config.yaml
num_hidden_layers: 8
n_experts: 256
hidden_act: "squared_relu"
routed_scale: 1.0
n_groups: 4
lr_router: 0.000913
vocab_size: 16384
norm_eps: 1e-06
optimizer: "soap_variant"
learning_rate: 0.00291
batch_tokens: [32768, 65536, 131072]
dataset: "wikipedia_en"
Below are experts of layer 5 (counted from 0) of a mixture-of-experts language model. Rows are named router (the router's row for the expert), down (a neuron's output weights, with its number) and show model dimensions 0-191. Each number is 50 + 15 x the weight over its row's rms, rounded and kept within 0 to 99.
After each expert's rows: a language model's description of what the expert responds to. This comes from a sample of Wikipedia text that the model never trained on.

# expert 53
router:34 78 56 25 69 53 46 76 31 70 56 46 33 76 30 71 55 40 37 38 59 29 45 24 42 42 44 48 75 47 56 81 60 60 45 32 40 76 73 73 74 35 65 59 66 27 53 56 32 43 67 30 37 58 32 65 44 59 48 68 60 78 39 44 69 81 41 79 40 43 49 38 63 41 23 62 46 69 59 45 42 68 54 26 52 69 34 40 62 38 55 74 47 57 34 57 43 55 47 49 49 55 52 28 55 51 42 37 39 45 61 37 77 43 67 57 43 53 42 82 61 70 30 74 44 63 79 45 59 52 46 52 61 30 30 55 63 60 81 60 64 30 42 66 58 54 57 39 37 51 66 41 46 46 52 57 75 58 71 73 64 51 62 21 70 91 51 54 50 42 51 47 76 44 20 52 52 62 69 33 49 49 33 25 52 48 32 51 27 38 41 38
down0:41 65 33 39 32 61 61 82 54 44 39 64 46 44 31 27 76 25 36 44 19 48 44 50 42 62 78 33 62 31 53 44 70 50 56 61 61 69 63 58 34 67 68 55 61 27 64 60 66 30 70 60 41 51 62 46 57 56 47 50 58 51 62 48 60 47 40 37 11 75 45 59 42 43 48 79 47 41 57 79 48 61 51 55 36 31 45 70 66 74 55 79 51 45 45 53 33 53 31 67 35 57 54 49 65 62 38 90 54 51 52 61 29 52 61 52 53 67 56 68 61 48 47 75 41 82 50 61 57 60 43 64 43 23 20 54 42 40 72 30 52 43 52 44 53 36 73 39 38 44 32 25 46 52 45 47 46 44 50 52 32 65 73 46 46 24 53 47 27 49 70 54 38 04 72 33 52 65 20 40 50 55 33 04 26 38 66 63 49 34 67 53
Description: and, or, & and commas joining list items or clauses, as in Kiev, Chernigov and Poltava or Bebop & Rocksteady.

# expert 54
router:44 71 42 52 67 31 46 35 36 59 43 73 47 73 30 76 52 35 28 45 46 39 48 31 44 45 50 38 55 43 56 61 65 55 72 38 26 39 51 50 67 27 60 54 48 49 36 47 31 50 51 27 56 62 41 58 50 55 31 63 17 79 33 62 65 57 45 65 49 56 60 38 76 13 57 69 14 60 42 18 46 37 52 36 57 50 40 66 77 41 76 47 30 37 39 60 50 70 55 35 53 48 54 42 67 37 28 44 51 42 43 35 71 58 67 70 36 53 44 56 64 37 29 63 34 52 62 25 58 42 60 25 76 34 25 60 47 59 44 77 63 28 67 39 45 09 85 59 42 39 78 40 48 54 44 53 52 58 57 72 55 58 69 32 46 48 48 50 80 55 64 50 53 35 39 68 28 53 73 44 70 49 40 27 50 19 49 46 15 38 40 42
down0:63 37 44 54 55 56 58 74 31 42 55 18 72 53 47 49 44 60 43 44 28 65 48 31 53 75 62 43 68 70 46 53 71 87 45 82 66 47 51 68 86 42 40 60 51 73 67 66 47 43 48 73 61 71 56 43 60 50 39 51 65 70 60 68 63 53 59 36 56 42 39 68 46 53 53 46 35 42 47 63 57 54 71 28 48 23 55 40 67 54 49 35 36 47 24 65 39 54 45 58 37 75 62 60 53 50 48 51 56 31 35 33 45 64 38 53 55 21 51 63 53 34 37 34 48 49 34 74 18 76 43 31 27 57 21 72 37 44 36 54 46 64 77 36 75 70 52 50 60 50 62 12 48 44 79 71 65 13 50 60 65 46 55 45 53 58 78 65 50 34 53 69 65 45 27 43 81 50 59 54 49 71 50 48 39 41 67 85 43 22 42 70
Description: Pronouns there and it, and object pronouns them and him, as subjects or sentence-final, as in There are, seen there., it quickly spread.

# expert 30
router:43 66 55 35 45 47 35 56 16 97 61 50 21 83 36 76 19 45 45 27 60 36 51 26 51 47 25 41 50 44 50 75 59 44 64 28 34 38 58 71 72 31 58 75 49 34 31 50 36 41 61 19 40 55 44 56 44 41 36 75 32 54 35 54 59 69 34 70 43 34 54 44 66 30 42 50 26 70 54 18 56 47 52 30 63 52 45 56 54 56 68 69 38 46 47 75 77 54 60 28 78 37 56 46 44 36 34 47 54 32 31 30 67 22 41 56 44 47 54 52 55 54 26 61 40 60 71 30 55 30 61 48 62 54 37 55 57 40 73 51 44 29 57 61 67 27 77 54 43 16 68 33 60 43 45 53 61 51 39 49 57 25 58 50 60 52 39 42 56 39 35 44 72 50 35 39 39 72 75 49 54 44 48 33 26 33 33 49 35 45 42 26
down0:60 64 73 35 63 60 38 71 51 21 38 47 45 65 47 73 37 82 23 42 40 53 61 51 50 47 17 67 31 54 68 60 58 57 48 56 61 53 31 39 47 47 32 43 71 40 37 52 41 42 45 60 58 73 43 55 44 70 25 34 18 62 21 62 36 52 52 69 55 52 41 46 51 40 53 48 43 42 48 64 56 35 59 37 52 79 50 55 31 45 48 52 50 54 52 51 56 26 58 59 33 79 64 66 42 62 78 58 47 56 38 23 38 19 65 54 64 50 58 46 58 72 63 36 97 41 42 40 54 46 21 59 31 40 36 28 47 68 36 35 28 65 72 46 63 39 80 43 43 72 41 61 30 46 52 61 46 23 36 40 58 37 65 40 37 47 36 56 62 30 82 36 46 65 52 46 55 76 49 38 33 56 88 71 55 81 58 32 30 43 68 76
Description: Lone letters, digits and non-Latin characters in tables and transcriptions, such as IPA vowels, phoneme letters like k, and x- standings markers.

# expert 48
router:35 47 48 59 39 36 38 47 46 60 52 66 44 57 64 76 25 36 50 33 69 27 68 34 40 23 38 46 65 63 58 67 83 55 71 45 21 58 78 43 71 48 84 54 56 16 34 51 19 60 67 37 59 49 40 70 42 54 36 73 36 56 22 50 73 59 45 47 32 30 63 46 84 45 45 61 59 63 45 25 55 54 60 36 69 55 55 38 64 44 52 60 37 57 39 53 32 49 49 46 65 69 51 37 32 11 48 44 45 12 24 42 48 40 78 62 38 83 45 56 55 55 44 56 46 64 56 15 49 37 49 36 60 42 44 55 58 49 78 65 56 29 42 47 50 44 56 49 46 25 57 39 47 44 40 48 51 50 48 49 61 45 45 14 60 59 59 59 63 31 23 48 62 40 35 77 42 57 72 49 57 16 42 31 41 42 19 34 37 35 30 48
down0:41 40 59 26 55 73 55 29 29 51 39 50 40 41 38 60 50 62 49 74 61 38 73 55 65 51 58 50 84 55 71 45 41 51 63 70 65 46 36 47 57 45 50 59 52 79 37 50 37 53 56 45 50 53 48 60 61 38 44 52 51 38 62 56 48 24 39 52 56 39 72 28 49 32 48 52 66 06 47 48 34 49 43 48 51 47 56 54 64 56 54 15 58 49 53 48 81 60 88 48 38 27 69 54 72 51 56 43 41 50 89 45 62 36 47 59 54 63 36 46 67 67 67 81 31 62 26 26 41 52 67 39 43 21 30 50 52 50 56 20 33 43 33 59 41 49 37 66 48 55 52 58 76 74 33 58 30 63 54 23 40 54 66 55 23 64 42 61 84 56 60 62 48 71 55 56 34 41 50 45 68 32 94 58 23 55 11 30 64 83 49 55
Description: Digit tokens in numbers of all kinds, such as ordinals before -nd or -th (82nd, 72nd), dates, stat headers like 3P%, table values.

# expert 58
router:31 71 32 37 62 58 33 58 54 59 49 59 17 62 30 52 32 32 50 51 63 40 59 32 39 26 53 50 53 47 68 69 79 48 63 52 29 56 45 67 52 33 60 56 50 44 44 36 33 38 65 26 37 44 29 71 58 32 37 72 53 51 36 51 81 62 47 60 42 45 48 44 61 46 38 69 08 56 56 36 72 47 50 35 77 35 46 46 74 53 48 52 52 43 40 80 47 73 57 28 61 58 76 31 36 40 41 28 37 41 35 28 65 44 50 52 41 60 29 51 50 51 38 31 20 64 65 34 64 50 63 44 91 42 38 53 50 78 55 70 57 23 48 64 65 24 74 36 39 39 60 39 52 44 36 51 58 31 65 58 70 55 57 40 54 73 33 51 61 19 54 40 58 34 44 67 24 68 59 50 57 31 43 00 47 15 54 51 40 54 44 42
down1:46 14 53 44 63 64 40 55 61 52 42 57 52 53 60 20 58 42 43 65 35 38 41 46 69 43 45 56 49 50 65 66 44 21 21 61 63 52 59 29 36 55 44 51 35 34 52 73 60 44 33 42 35 56 39 59 75 35 50 61 65 56 55 41 73 26 59 39 75 26 19 25 47 43 70 43 33 67 58 47 64 68 37 47 69 71 45 49 57 62 52 23 66 34 34 60 33 27 25 57 53 46 62 20 48 62 60 12 70 71 32 50 48 55 22 31 48 56 37 21 52 34 49 25 35 55 67 24 53 38 48 39 57 42 42 73 48 57 50 52 56 60 41 59 52 52 41 07 30 66 36 46 73 66 63 51 34 28 37 51 68 77 53 60 50 41 66 44 65 63 65 65 42 53 60 50 83 44 44 52 53 52 76 66 53 40 41 47 43 30 90 82
Description: Verbs of saying and linking words in plot summaries and narration, such as tells, says, following (day), However, that, it.

# expert 19
router:34 62 59 31 72 63 48 75 33 85 66 43 34 80 29 63 50 39 28 48 73 27 56 39 43 47 47 50 77 55 65 76 60 79 41 28 42 57 76 76 70 35 70 60 58 38 49 56 37 55 60 09 45 44 35 67 61 56 41 69 32 69 38 49 63 67 48 68 54 46 61 37 71 37 28 55 44 73 54 29 54 61 71 32 51 56 32 39 71 46 50 61 58 51 33 66 49 47 45 38 58 61 58 22 62 42 29 45 47 45 45 38 60 52 69 52 27 56 49 76 60 76 33 67 53 72 55 45 69 51 46 51 49 29 42 56 65 60 76 60 70 29 26 77 74 51 65 31 34 44 71 39 58 55 49 65 61 64 51 57 64 44 58 21 51 81 53 60 77 37 41 70 64 40 21 51 48 65 64 37 55 54 41 23 51 55 30 60 34 48 31 56
down0:83 30 34 44 51 63 39 51 38 43 31 28 63 29 46 55 79 55 62 73 31 51 56 32 50 78 53 53 67 48 58 58 51 19 59 49 51 63 35 48 81 56 83 61 58 37 53 73 55 51 26 59 34 28 49 32 26 64 36 40 36 44 32 38 71 41 81 40 36 70 69 63 59 56 28 43 51 69 20 68 59 26 50 38 61 61 69 46 45 26 76 53 72 51 66 49 52 69 44 38 65 54 25 64 57 70 61 30 78 39 55 64 40 63 34 73 49 45 65 10 64 66 47 63 49 67 57 65 56 49 57 73 50 62 60 45 51 55 76 51 40 63 75 59 69 36 66 75 59 67 57 45 58 79 26 63 63 43 58 53 50 52 55 30 44 80 51 21 40 43 54 59 58 48 69 47 62 49 44 50 50 69 32 56 71 36 28 37 56 53 51 36
Description: Mostly "and", plus or, with, &, nor, joining words or names, e.g. Bosnia and Herzegovina, Hispanic or Latino, Science and Technology.

# expert 41
router:39 73 45 60 45 35 18 54 30 56 59 63 28 73 52 65 33 37 42 28 59 15 45 29 36 38 39 30 72 58 70 65 80 81 63 45 31 50 76 47 86 33 74 47 56 34 37 57 43 52 62 46 56 57 49 52 29 37 35 98 56 84 34 52 61 59 48 67 33 40 43 22 63 37 65 67 25 62 50 43 72 53 48 32 54 50 38 44 52 40 51 53 38 56 28 48 44 44 40 38 44 35 55 41 64 31 42 47 46 31 40 38 65 30 60 66 48 52 34 61 38 54 34 46 54 50 52 26 57 39 64 30 77 45 36 52 73 59 68 65 62 22 45 49 55 46 69 56 49 39 58 25 57 51 44 41 47 50 55 63 70 41 43 28 43 57 55 48 66 37 37 53 74 33 30 54 50 66 56 45 70 14 35 41 25 12 30 31 54 49 52 28
down0:28 57 57 72 31 50 66 64 70 48 32 60 23 65 35 52 46 42 64 42 71 64 39 50 40 52 35 59 71 43 74 27 83 60 64 30 64 38 26 32 37 57 51 34 72 59 46 25 49 63 47 58 41 45 59 59 86 36 64 52 54 57 52 72 53 47 25 33 26 47 59 52 59 56 44 58 47 54 69 78 42 12 53 60 45 56 80 42 49 26 44 73 62 57 68 54 50 39 65 60 37 45 47 35 49 74 55 54 54 60 18 57 42 46 54 42 66 44 39 27 45 73 25 47 34 60 58 35 52 61 51 30 52 60 81 55 43 77 22 60 60 48 65 48 76 33 43 48 53 57 58 25 54 59 36 41 54 73 42 48 24 31 50 51 36 34 51 42 15 51 49 49 66 48 45 16 43 55 40 17 35 56 09 35 44 33 65 78 61 61 43 43
Description: Single Greek, Arabic, Thai and Japanese katakana characters inside foreign words, plus day numbers and years in dates like 23 June.

# expert 22
router:54 42 78 48 64 54 39 70 24 61 55 74 38 54 54 62 47 46 46 32 57 31 58 49 35 35 55 26 58 52 56 31 64 58 49 36 50 42 55 73 71 55 65 85 71 33 28 50 47 37 84 32 57 41 29 50 39 37 49 47 37 71 39 69 58 58 51 55 17 27 64 44 70 36 45 65 27 38 46 33 77 51 54 40 47 52 36 63 46 36 76 53 48 46 34 81 63 59 51 35 59 45 50 31 62 48 40 33 62 25 38 31 75 54 79 86 31 65 33 66 57 56 42 46 32 52 62 46 56 58 54 22 63 27 41 54 70 41 54 59 39 27 40 48 68 31 46 47 48 37 65 52 39 28 52 19 81 43 68 88 62 40 70 28 33 50 50 57 51 27 49 48 43 25 46 62 39 57 80 32 61 51 36 28 30 33 41 33 39 39 44 40
down1:50 45 46 47 36 87 58 51 55 54 71 44 46 40 47 55 28 50 60 58 61 62 66 63 75 34 51 65 28 59 62 34 35 52 60 79 75 46 43 67 39 81 27 44 46 47 48 52 59 40 43 66 68 49 43 64 35 57 42 62 76 42 35 41 41 56 17 31 43 35 34 34 36 60 63 44 47 42 39 21 59 25 55 30 71 68 32 48 32 52 76 69 44 46 62 67 61 05 73 52 36 33 68 60 48 87 54 54 56 44 33 73 56 26 31 61 32 50 39 59 28 21 42 62 74 71 49 49 54 54 40 19 56 60 38 31 49 44 40 38 42 53 41 51 68 48 50 47 43 33 50 57 58 36 51 51 26 80 47 37 46 67 50 47 20 54 47 33 65 75 29 63 49 58 69 63 74 34 69 60 42 64 45 48 26 68 50 44 39 54 06 50
Description: Nouns for people's roles or occupations and agent suffixes like -er, -or, -man, such as player, director, chairman, politician.